From a checkpoint of a small mixture-of-experts model trained on Wikipedia.
Size: 13 layers, 47.5M parameters.
Experts: 16 experts in each of 13 layers, 224 SwiGLU neurons an expert, 1 pick a token, a softmax router.
Training: a variant of Muon for the experts, 364M tokens.
Below are experts of layer 10 (counted from 0) of a mixture-of-experts language model. Rows are named router (the router's row for the expert), gate (a neuron's input weights, with its number), up (a neuron's input weights, with its number), down (a neuron's output weights, with its number) and show model dimensions 0-223. Each number is 128 + 24 x the weight over its row's rms, rounded and kept within 0 to 255. Numbers have three digits each.
Before each expert's rows: "mostly gets" lists some tokens that are sent to it at least half of the time; "raises" lists some tokens whose logits its average output raises strongly, later layers aside. This comes from a sample of Wikipedia text that the model never trained on.

# expert 9
mostly gets: " Har", " Am", " Al", " Bar", " Mar", " Mad"
raises: "f", "s", "ber", "ge", "p", "b"
router:145118146140131084140147136092153152137102103084140171090131158127123115119135077101143133154154123141117124149158130146117112137120168134178154111129139139144141132176091143133115129091135124130151130115125126171119108117085187063110133128136147110119122104106114124122174139123114140121139189095127086129143145162133089158160146118144104125158128094125138076133166134097104188136169128109142131094132121116129128097116150095109145149161118122138130124073153159112161106126098130105166151156101094117121116159139134113115101101149156154129165147096137084168149143162153132101156160121127149073120124115161085123126135106144119128111169126173156111099089129149125118139131
gate0:111108114098167116144152155135113123138146112117116121134116153155175134150104131144173130153095143104128115128096101131127118098119135120088171112114151121116119144145153137126134122107098081122133139184130095103130142180114119161151133148126096107105176140168133132135137150141143114088142110121113087137116110095129148151123116126103105148096082147126124101210143171079146136116122131138133135133125165115103121139104101124117141121145111177129081133083174142116108149130149111155134151111141112108076093108104118103107130170107125147154130148162163115115144087111158133113115142141093165105135148095140152116143100101149119153164115161156068088116123169136105133104191
up0:120144154097167100132145160119121102155133115119159114142093157154115151151129135125143109170133131110144131110121123114109085115114094115099197119140154161113113157131144182106146108140086138155141111172141110135103140158108143140129132078153107104127161195146154125144106156145177133098128140127106093124104117108106133147177109108135142100104133161074134135157114142068152136152108165139110126156132119112108166134127101126145135131136119182098092144107159158156092159127119106122099144131098098112121096137070115139135145113108110105133157132140151092131144087090143114119110121131079178114115118119093129116131100093127140133120103136154078117103120152147104119099171
down0:146113094148193131158128129101106097133109116103122147159130126107115141116122139139145153150130114178169180136170103106151142133106106086124129145135088110113139135100138127140167155124137094109122113105137117106124091119096143140162123147145123127143150133105134101142131116111100135141155128099123116138103106139102111117132141108166099160088127156123128119129154081144144188177144148181164155101121108113131103117096116187112153145103134122101182151098102105123132113100138137151087101120157117102106081143153115120117164166099111109086133118119140151116128102109151117115122151122145102186129125088116152122116079117103130074115121127058115128130125145176124171164123

# expert 0
mostly gets: "′", " | .", "″N ", " | Apps | Goals", " (aged ", "| Turnout"
raises: "0", "023", "024", "08", "927", "933"
router:168108111102111179129131119143133113115122126113155126110101101093134145108152174107075193131103133157064111138100131146093184114117106142136174133100139129143156144105135154136155099157163116144127117142127159118126075163127131123173145159157130150088150148105138121121153117149123116132114117109104134078131148162100115137121132151138128135077133189139075114156090123103063148159092087133156143130090094107124087111150149155108160138092110166144150123125125133141095132145105107106151137111136146095102128125156140137108137097168149133138130156105131157134148134112146168128112155139134148163131124120130119119125146116144163147113164107119106092162158099141128163142111
gate0:116143138131150126161128111156115133182191116105124164152165138161119151084075093110143121131131082161103091132103102122176154137137163176117114111123144132070125090170139111138141141119092181121094123099123138167114136136119116098162109152162141148162122123115110129143102165174130117124081124127094151105161147148128135137118134137159164138116126139135120130157112136172148150140100124126126153142141130112136091141123114118129167135156128104120138121151135144120149144104191104164090124170143100119128118090084090121129132106148167130157120145149184125111122153140138143096142169186129121156113132144186105134105131176113142131122152142124105136113148101126148125111158
up0:169105137147124168183132136143090148083117090148122126155122190117130165130100176089124169121158108134103114140094131148111138122122103156113104155108122170170143125148145121137122128106144131133153115098150139115140125103160118169109127181103132092151125149139154164121177104125117101096103114141162085137150176129139128158117119117123096154107119097117111209128113090107146175115141155108148106130138139164101099159130137131134109082077131137093125141135122153124135123156128152101169136113128093108101124147140136139118160139090106100084118107138104082125109112130138119158087140147118139125128146118117132159174146161143132137139120127156178127081156125112113157114123
down0:135075126134141128120127138113127120155122103175128124115108147133141120115137088121142158129118107170108125116130133082133149151066122171147134086137160144122181122117166121083097131111162126130125130094141086145128140087110135140141131084102149156120121092161130170134131126117132154124150135158181099122126068102116110100145087155132114122100141150144093102142084151136123088140164102111103135131100140105101160181104162110111150131076144183144151147141095122129087118140095123162090101118124133115153126111107142158111128105188093128158110135106147104139135125115155094175131136152114106163137087122148150143142106077141110119102127096130125135102116150104148113107107

# expert 15
mostly gets: " Br", " Sc", "|---|---|---|---|---|---|", " Sl", ", S", "| S"
raises: "id", "in", "ak", "un", "as", "u"
router:137112140157188104146131104139131110141170118135137136128166109092094094113137169096132112136136096115133142129128120084162126134120180098096071146105106106135150117162128197118092135142147139130128180114144074140131146124110090116106156173144154152149158119168098143176167111142113119117097119158140154122106102130117162152100121165153097122134155154179157116129126132121107164091137110144091156134139132106161143133132077173114136103174137132181123105106121108127102157130138093125116123123149112156108144123138128112138153091136080135129172121100151109137140127150137121142152165123104120147127140120104097137145134125125156109132081142129173164108123128105167124157156
gate0:139156124141116145084116140134113133137115110088117130147161140145128117154133162150155129084138127134126156119162190109150134130113096166146121162132114143139119122125138068137120142071150147099140159155109134119126143103139129132159172135169130122115115172127146089122110138122136106109140146105103086122091119130129149149099137139150135112106122082134129140083150139147147117137109151085084045099183110080144122152125135116145128116143118181163127120133144155138152168142178175165109127122126088100112174151145146173125109159124095097164111153129098145129155141125165140116162106145154126117128130135071105108111119143116100148150095121148127137140144100136162182122122
up0:116149143142118087152132135146117139068098132152141112088119086126113131142099104131137121129134148153104148125080122131103105148143082131140144110146136098103112104143141142142138124132133144126147096143138169155082097108117122104098128124058140121110127096121107130142159106135161158122135115138120110123127151122112100148115175109083127122142103123148119095181142111092163138118120113176214165153101167161141144120122121115085103147097143098085112128130138106098111138167096096073124159126120103132120130120097109123164131088166090139125092121112126116145092136108148118105087130161098133117112119148167154113158125114087140114110168091134164093149137113157149114099156
down0:139161139141120128143114105135084104117098095182143093157140142140133101139135119165115107159140094143167137109128114115131129140111133101158129157113097133152128136135113112136162103126097090120150095150117101109101102164125125130122117141133120118172097154081108124117103144167127114168166077106125129158105182126085078138136097133112126187101105143120177101133143105133155111114144131118191115116134157161139140145138157152113113059135114109132124116126119148145168158146131132120116129126154147087141157103167091145119145153101139088128131196125118101139134148121136147158142100094111166117113139105099109146099093134103133124121099154087118118139087127079171110093132

# expert 3
mostly gets: " six", " eight", " five", " four", " nine", " three"
raises: "-", ".", "–", "/", ","
router:121120123130131117131115103099121150142156173135095119147100094131131172129115125116155130102134176131088134143164138123130126125103097164101159158160125167118087156121154064132190132116140113136123091123126160133128144105169115157152099109109147144145149157129123135123126104155161140095107153121161142179123107146156161089087152121116170125111175130138086170112102109141161105133130126108102095095110131159131144104134148135100123117137140161143170163187072135143154161112119133134107136119092162151149117146123098096125149116169129138126144155143128148150159118151127152185118103129110122152137109118144129102100147090094125102101141120115078131142102111085119173133092
gate0:096163118139126115106105127171126174142120086131087079137172117104148154147124096153124127072167138116138181179139122143119141131134151168135113102154122109144119118166124130124124103093126138121102141138162101127114146079092187182112089137090111115127115116102146124076163092121117115123118147137085141084117108116120092139135122146121115107100119168131090119118139157145133167120133149167168122090136109120141149109119093124124147098131152142117129094134098112086126144158099104119160131134142119115065111138119133108131170125145070104128124152092145097120142139131100150147135118123118163105154100113131109145137100119171128133131108135068120090125135098106145116140079
up0:134163120138113152141127097123112100130116106104138102120178158090126134137097113140103139055211098109145118156143136116101159111063116141104128110140109119090131100145132123122101115094116113103079171162102116094110107097083133174130149127132119084124128135098146118128094137149158114133131142108115167138080155139150133122111135138123146133113109162165105128109131129131204131131125134127151128119112105123116148087090085147143126128143090156111139136130117092108137133150119126080133147139137114117111157133164152107132138110127102074153115143072128153117096143123147168149155152136136164114136127139103125119167131121148134157178101169112145112168121147159135151113085
down0:103143113156117109108106138140123164155148130131135152148132103139135137161120092136161120110129139131118130160114106113129123153108111100155130102145150131088151151104153122124125118135104159123093116132135123139118140104100166158123136166075088101142134100122123135127133121111152074127121140118152076099112116125098128146141133149086139105150102167117110153111167133178199096131091141168126152149106149150156087161163110110140108135120100128123109123136106179134146098140153159128147135143149087098103189087095105132103110112108169134091149136136133098087116170094137202102120117126143128115131105144112146212115082125122156119129156137162103150122118118115147128098116

# expert 5
mostly gets: "In ", " In ", " ===", "\".", " in ", "ions."
raises: "\n\n", "\n", " In", " The", " A"
router:124137124075124137119115114096126116136139134174132106133134104127132171124169158117151075075154109136140094091144117157143127100082142094113110151160109138107123168122116179142150124121138104095140140105097115101144137106119171153119105131143129167152100144122125077180151157131158158144169101116116104146187129108139122096103117123136151098113152140073160112149129112138103127099114103130104092152126125125108118111105125120115126151125099109195142138175096124076134130140145111119171171086094122148109097089143086101073109133137137132103155151144114152157141102146100147137103124120128151146164105139142121131113118149124134129131109147122155148154121149104096094163089
gate15:173092143128141120118117106134105117154178141052148153122081122076114166105125132116131098180144150106115138143174065159121137176126095114103159118132140103127088156154114121114122132129114104150115097157120106138139107101131114095124112109171117133112141136100124136148128143166130111146130078151142161123151142118143164096144106132116114137102151196115103138151123142110162135171119134152110143117115163138125098124155098089146132128153115149137141140142095145143134119113121092105123133073139125117131147141134168130165117156111115155155086119087170169126100155153132089133134133163130152134119122088156176122158095119126101128117097130084141108142091105137135146078131
up15:131135128151112156142131128136130128120092170137148116126202147150120110084128105122146122129115167163139110138099169146175161112111136143146171132132139107127097156111162097175128118120124137126122150135138108098098125093080160149150115152079149130143164109092129106089169102117165146118141142123162105154128157099146127130122163087128108144132144136124126128159136106165130134110130111118111087112118120157092128196108124192171135125137103098135131111128093123121108136109171164159091136192116087155125145174143143117133111143146144147116128146161137137117157161101128117166096104106109146142128152173136161109125154164132156145095158134142077131151101114113129113119099
down15:111140158142126129110127145092124151141098150087117152096143151119156109125126089134126177140180103134153088113104110118197112140123098140105153087155076105123155130210079127150142114092129140130117125109127111129125138150127149139137100134132134135141123143103151122133192128136092102150159140143130091109135130192141125132144112162146097120141151142145132122120074132130083115153135120143170134134079095136110108145120101153155141131146099135091101157098138092134116081117151121120128145131166115114111167119164153120168100130150129132156150116094180108129164117127141102128090143156158159131129178136099104172138142146139150084125096151148132128130141129138105100146150

# expert 13
mostly gets: " came", " go", " moved", " went", " located", " remained"
raises: " and", ",", " in"
router:125143126147103120164142126092121125137122194146118127169102144153184138096135130157157099140159147133127121120149112171126119129112113133108135136146133151097140115146121103102160108140163138126157140150117115112112122112138126139094120099136124173174101129081123134174138158130161141148148151104113106158130140129195171121086121121114180083163136120148132129105091111141168126138087093162104092109145115147127111179130113146095124101116133140094133145122133122118102148105171114166102127101129104162137069081134131162118144102097191144115150106110120136161137151172107156134089114109127123138135135101104133090104109123139147151118143142121140153154173146103104123191132
gate0:082156111145116118101119136142137141132150139143148159072139176119140111105138133110091176169130161130137135125188117162113130094152158136171121101130105133096139068134091142100146166154134121150130116120140114155087169114170105141084150107102150131138151131133103156136119139095117050107122142124097128129097102137118126126147127115109126107179109125136051156175149147157110157127126095141116177108143132117135156159145116125150175107111128102143125100120144136138117126169146114145121109126187141115066094148121081109101157137117127116133148129122124127090163139100149144113116126160139130162151114125156094118122139133164154171137114119129118146124126086123135119140132
up0:145128094130115155132093113121186136110144146117137133103124116139118123146111111144075143160101118094165116138102100123178146123121184126114136159116160086165209125120124096140113159131121190109118119150145135107130145089104187083138143110169125138145129101142121132106107101132158078168099122162096088100109130122119152139113095104111116099120108125084143094114146124116127131148107115117186148155162151157130144154168128092130119122103141140147102167112158129139121132103122114121110114134110128095099174110130140096146158153108112131175126148149123170140123146144130121124144134081112115112109111152137167132089120131091151105092137153122167172124125124152100109120096
down0:114161160097157117119070088152100146128093129105137130146123118131180121128098121184106090080133145109152142119147143120157113109125094138111120109169097112103126115094124134127141142128170117144145161112136133098061104104098141113131124165116117131103118136171147166090127124114085068168114133155128108138128125122129108110110129104156177098117111129119101123100102081102061089161161121148096140165151131094135140097152169137170093122169110054133140112129116104150100087160146103103138158128105146139101143085139157125127139144116163110111131115108112129125154124140136130147099164130096142125125122117144103086119132161135119150117149136119128133130136112126105130093116

# expert 8
mostly gets: "X", " TV", "SA", "AS", "_", "AR"
raises: "I", "G", ","
router:102114148077106099098140153117124113101133132155112144155116133139117110123120122102156121096084138118149105130153136159163157126119144076080077153164109135111157133119157158106169102121116149154128127163112105129147118120090158164145142141139095105126121098083120115168154127117208180158146153119156112141103125121135095136090128112134170136118161155136142141113149168151125128093094170101125119143097118130109150135164118151116115118132127139164149177177109124061103169139128107120138135146122135142101121133119117093101130121147136103137142131137141085098095151115105126148133080103107136126149152123122117102104120133161155142165085142153095154146140170118118137171089
gate0:139083126130119148106169150140127124085097090119133137174139119137103140111125129133126152159149104049078127111119148127114125130085148133136154151145116179131081132116126113087097128118144119161092173135129090132092111143149109112114156155110131089108123131123143114130168156148120118147093125131091088120108099134113092118179108126155114126124123091121122111124070138070116124119165173101120162126102103161131106114156160137134116129118119135102166116070103132166155139169109115070126147130100129165152142153169116116078138126115092096106122117148121137099124124144114109101151102152099135156127155105134146129152140108129125091096127145144166104140106172153102113128130
up0:130142104157151159152142178117099128122103138120148104120161165146130144111123092124121151134120146158152177107097066083158142101135130162100106134098157147097120115110080076127119127143115111147121120120138154098154141081173121121124125113107062096136132111121118166116111092139124138137148106119144156152148102105194103161121094136159151152135137101126119125184153126131142113123143129137149083141141179085145111123113127134168148120149148134157138116164113100139103146144133156150128146120079103124132100139131121131151163167092186098138107102156102125098147128106095106164108180134140131141103136148135110136110085144145118153139157151174135155135144127110102106141145
down0:129133129117125157092129117133074158172104139111136118128148099111124184155131132117151102148159071160092125128115133116146142152122156119134078159125128168130115128134126172120118135143166145114164127097109152155102135119110146098112076137076111135088113134117084125108119141142144149095097162113110126141171135110156089145122109094106092093091129112089125071143183151136180096167136143098144166132146163158112121113147158118124087122064125168121121141164116121128135100127124108156125098133115122112111166112111128092129125143161165111139138112134109143146118113138122160140123154103148135115090165134116155095148093138129072108166128135105131143148091147149136135163141